config.toml
hidden_size = 192
experts_per_token = 4
lr_router = 0.000392
vocab_size = 8192
norm_eps = 1e-05
tie_word_embeddings = false
max_grad_norm = 0.5
max_seq_len = 256
train_tokens = 538200000
Below are experts of layer 7 (counted from 0) of a mixture-of-experts language model. Rows are named gate (a neuron's input weights, with its number), up (a neuron's input weights, with its number) and show model dimensions 0-191. Each number is 128 + 32 x the weight over its row's rms, rounded and kept within 0 to 255. Numbers have three digits each.
Before each expert's rows: "mostly gets" lists some tokens that are sent to it at least half of the time. This comes from a sample of Wikipedia text that the model never trained on.

# expert 55
mostly gets: " would", " may", " did", " could", " took", " went"
gate0:099186153155114141120200136158192171182127122155121175127086112125130127134115080132126133125104126051101110189131106069121071124164166087114081132161110155119135214147159130107117101152144111156136170137116087168180112122092093138130075158144137130066088133146183157105166133194139141076144120092077103097090147192080115166151141158117092168143117150180149105112136139179107141100123131133128181168103168051124093153128115125153136095148077142111123100161145132137172209168158039177126139102092157148138112145167120144106191112125139110135120107098082125078115126164164090105
up0:114129074128112125057059110133060105093150105123142139152165114100137144109147187118128109156116157128120156080101186176129180169163093162144174155084145147167124132085094174148122165134106169155125109125118163117108175102119116074144158135129107145191161079105082090138107163081137132179130132194167180107143099140176130067136134110153144115091135087091111209169127149094138137111145137120149085063171055149172127084113152157085110112120102082173137173125106131118074048098146175114124161132150124122117115086123132103101048148150129125100121137193137129169114105071177155147

# expert 136
mostly gets: "aged", "′", "born", "19", "#", "also"
gate0:156093046167179121140162093092102128212112119134129100141111080168110195160102107184131108205079122115145169121104112175168117090125109083092147148119090139082125118142128165150109151124113135147132124163064099157180174151149102144149122143107099128133134142077079112146149133153139105163123112101129117106125148113143079089117152153096167058121111102111112187117161151125125178154104078163180184084094097062134107095142123122102147148102122124115154106187141123158071078128106069103139119150127130083115122090124166108096154096135152102135122189163157122211089123116181179223
up0:168094035184189140133151088113117127175101131173101132145123059188107191187077127159145126190088091112126122080111129135157112088153132091106162157118123117095128084116106134142106133118078145138122118141078117153165152123173125162169133138111135119129155157052081106120129131163133097137119109065120102118101127142126073081124140128143160077129098101067095152108123149162120145168105094142170218099089104105113115072153125120103127147093091170088161096192130106179086120140146079103157106168132140103146134072153162100091146095117133132113128142167172109160102120137177206212

# expert 98
mostly gets: " is", " have", " has", " been", " was", " are"
gate0:079119087113100073126145137103120110111099147185149099118181200114171154143146113111076110133087102173135150135165136149127166151119124126166130064185085144091135131129121110143214117146139140111097165159105134167103109107074093124084114121123114180103114098134146095121169136109066142115171123101122136152184149139117115079182100160081084087143137103122115091185086141147174153098077176116098125141084119102105166131091106123075137150047033167139089173130113120106096095165131141096072151146057076135127115092095092198094107173058085133108111132123106131105133114121078135152
up0:104131111088165086157136164109081071090140186167167117096064205075140153155113095131124111146097117132110096124187138119121153137105066116158146146110088102134188140149101142123134109159110140152142138114107112109050125117063078108140116128097121172117125093138113129117160141081088177138164143124145109077162136108096145081208142167139152135129154133181125156167065090154168184138133178100077106114126086103104145114098133125101136134127086245135087157169139097144116140184066178129106128165146108132122135069156080179081119133076116139120133091129110100091161108084084159164

# expert 143
mostly gets: "See", "year", " median", " new", " original", "century"
gate0:101191137167151058161091144105161072140127075159082114137093149134157099208114137154146102086137093123123092126108133118185062169177133143188114099142113145096139161121119105099154131086125146131109139151075165136099063115146127127131151121114127093072163139164097144130150116110143082151149093141123087179124114174065120139136138058166134138063140110131204172097133120077096126091099133138089205147139116137069116149145176075122135132099097081169111168196124149110096157153094095112093137144139115059086145099155114123094104113091151066147144094155115130088153069125090090071
up0:150132141137128117170124151095165067163188144123160097138085108084122092198144149134118109142161096178102120118110072113099116073207140149171121103085131128100137148101125062136115124075076152088096134164109132079128109123141083106119162086127102138082175141191117133154085128130156072073194129154119130161157083144076126111141137109208114080069129127192133178158158130130061155128095075131101123113156187115093121117119181056111154139117118151124088200174190118133108115114099150142141110115154166155142130181135142151126109159143111106120169170139123132070132116169055142100

# expert 125
mostly gets: "ton", " Oxford", "kins", "ford", "ham", " Roberts"
gate0:112114138157122131139174142169143131042156142158115143145185133079143121157148153244117092117079139155061103097090135134126136124184085085125142179114167156148119115130139146120084098141149082119151107091119074136096150064090091127105038148150106139099134157145088100079211121129102145112127101127175177156122087126176135180154084081132146124118139084145080137133121133122124101142116182147087119157142145146189169140143136109158110132149153135079142178161130073125083197104105165139200172139129167145150148128096154197105096122106132140137151117147140108177058080127126157150
up0:133167119089117101132149107139099170204165158137169116115120146132162115088095141057121148133183143096117163112133116103163169114092130151130133086136111123155100143102144118168127197084109157145086117142149174147159085202163158098135224119124144142171140068133142131153090087095143149160125147141052048067132127117109088128084130132154125127142094127104188131138130148090147185104175087154180121112103126141120095153096118180139139101088093102165098075147101149153121075143200123111030083092170118096127116109127093092145161095103124126066126186105128148086177168116110119141

# expert 118
mostly gets: " was", " is", " been", " has", " had", " are"
gate0:149170123114128117145194181172150147115111098134076130158093119037196122186121139131125136129128139136064091164109083156178157128136100102118134139151155129145173129124128112115149179135107069078104112091104206156139107159176115176125188152134112208034116144111152096088127111136078148100147106169155111124174123160119139132063148177143116132124135144099116076116179111171129151110124123073131122118107110165125147131096090088089165123115131087182111089093177113172101117096090154170056141109083146095207106125166190166140131100142104084130098162143164140134109109164150096116
up0:147149148121101179079152222131174104134158119171136130163053151073186145139068072171153114118093130105110072143155141125167115123140099130150139111152144110136148089156148144129160190113079140073116123088131143121130120142151125145115155112163116213124141149118142152114165100126071128067170104150140121125165123119153145149093111183166113119080128115124102070101175072145117136167109111075149092128124126108040171111136112134126154156158141088188065099074129110129090104096072148175082093127088161052164132116115167143162102120179114059114103119140158142091077131098140075125

# expert 121
mostly gets: " July", " September", " January", " November", " October", " April"
gate0:137189105124118137131183137103083073110107162120157192115100189137116067104137143083147121115094209157116207106109067127148125060142167155146120152056100105094126159149126108073111160112148160143189190125128117093154090105094099121107086128188157131160145111121140145137138096167102122182141156148113129111161147133117094155067119092098158153116141108059113094085131142116160099139158142156067125187107156096143113146123094120111136114103071115191125102090155097122116112145070172131146094087089154148137112134138108106119092117125117086124116172078179202060126194078113160145
up0:107087125195122121123075162103139135091156110146133126115103108150161171143152105145137168139096085096100094134104187091096109172099117151131147113197117128190140121089159131164100141170124124091112106101143132120173121083185131129117164163114116146136158229181126115135146151091101182157100121103124042129185103170153110105160122133130148145160099093152121171147120122159064127178057144159121115082122097129139130094116156133146153143134167138066150114153109152171139103101183089099172182089171111121142098095119142145095143210094181117111074107171109105175202073198158108125

# expert 1
mostly gets: " popular", " modern", " traditional", "ious", " historical", "based"
gate0:121073142070110114100103110155139194127070139101068088135152125138137108162138098152124186165118116137097109110182126102131182033102162154147092162185108064098209115212087062112105094136045098115100153089111200145121143150156143173162144101131151127106073119174128147145122149085126079147135133178159094137077161131145096111094158101158140082148129136097107125084073121133151144162097123105168152116171108102103132131102131091099110141200086169130113062178118131146099117140083101102133120133150156085135093118105180166155140122144094135112160123081118134171159117083123141123
up0:181178095168168148170153123102089041161179077168165183125126117131082149099121137179104084134117125120169147139071130156146113192138133150144163069070156216156100134052141184132121147149168160134149117147078096101135118119125141094099110155128146139138167150118131119145133106144166171141167144079119150178122104117070167112155097141153152205136151152177137100179177111137147123119169113155090094152092136181152126142169107137161135113086150096139155126100155087121162112144139108129093189122101186137127148138101135129119142147120179086191101140190131126046068141181150111139

# expert 21
mostly gets: "On", " On", " Date", " Loss", " Released", " Nominated"
gate0:085100088121115196147173169075091086130128101125097053036155128134100142144099116109106137056131099163153132131131165123185143122088109129164148116102112027116102097149159149170131113076111133095113156136072092129097110117116083097148049081083168162097146069137180066126109098089128100130131170202137119126088189106165111139148145144116112148097136134140123123130110131133134123104225052148124153106130141160091140146136109127085132114125121099145111086154117121049078149167129162117106163075130120133143150175100135081129151117078155136149152100080102122139096121151073125133
up0:084080110084194141096195138076089108101137090157123112064100110101168129138110105155127131109128127196100093113137102082155140128128151150123096127097100135168117125144114180184151129118101138125105166102060159113134115114112100107097119161164094124192160014162111139097106083137085104144122100128088087127121137131149057136192095158160114134117116144103161096063081117138178190124154193104137157172095154095101121131129097094097113084100152142113097109187145163063088105146083087134123103119064117186161116128156142112140125149112161182152157102080136142169142075157102114167

# expert 181
mostly gets: " released", " used", " based", " moved", " worked", " built"
gate0:094116183149137180120152113129121092102133140163072104119179144169138141198132099126153148086129124098141133117114108185126179154164162094114115174120075125136113113108042162116159102070084145129140086140153097172151103075086126095151095144182182147109165128122083116176100164142106100096085161141137133128143144153132124093152139113156126077057097141098097206122162206151130084098135162137120164092115165163142134092171154181156144076097123076123127162050157158086122192124137139194102124151141157077150177098133097137132110100147137109078090151100132166107164186094087156135
up0:136094106119090087123187195128084129083105114160100123102162163209114129098146111103143166106115140111128156103128123164112191105122160169137115198159101140157089139073106168084115082129090130150160134139114110176135127107071120154113163133104133155101175124134077122145143182113084127128115126092152039111158121159154147148137140111113129120087125118097058166141174160161202074158148108143113152167095119144167145099126119212153067088043116105111161127074152108092114181154117116130065105185164153115158154092140145151129097113171109076133102136119100170099085164081146167088

# expert 97
mostly gets: " became", " become", " been", " as", " becoming", " becomes"
gate0:115139169121160087111124123142113110121100122085110097155109047150118149096104142198129123096157166105182121133128107141125152085099100104153106160133132094158106134143132142044186101160078135067136160089178112126140133118193128128158088125155137067138142126167134186114167185095156128149092115088126142044152118133179089121117112135146116096101124126188132055107095126114167098114108111177170143060085066111124085163078156120176144121097098127106152146122112134158148225114133123133202077132109156078139120116235114088169119131123131073121142125122130125119162137161103123079
up0:123149170104159154102114111120167092110149216145177195110164134119102105100125117106079162132172062106140211124106131167157184123106142064195077091098141146188159089148153086147091125120130154152144165135045113134130164142159123174127094148127151138069130151124136173107096136123138073118072136069108055124146120127082092138175107119065142136177109101131127059124146165137123072154125133139151123125155194121145108118120153055120124189091108104168106089129141101114097149147203128115119175116156129091123126142085135169092069144090117159164143092138132167124112158131165143136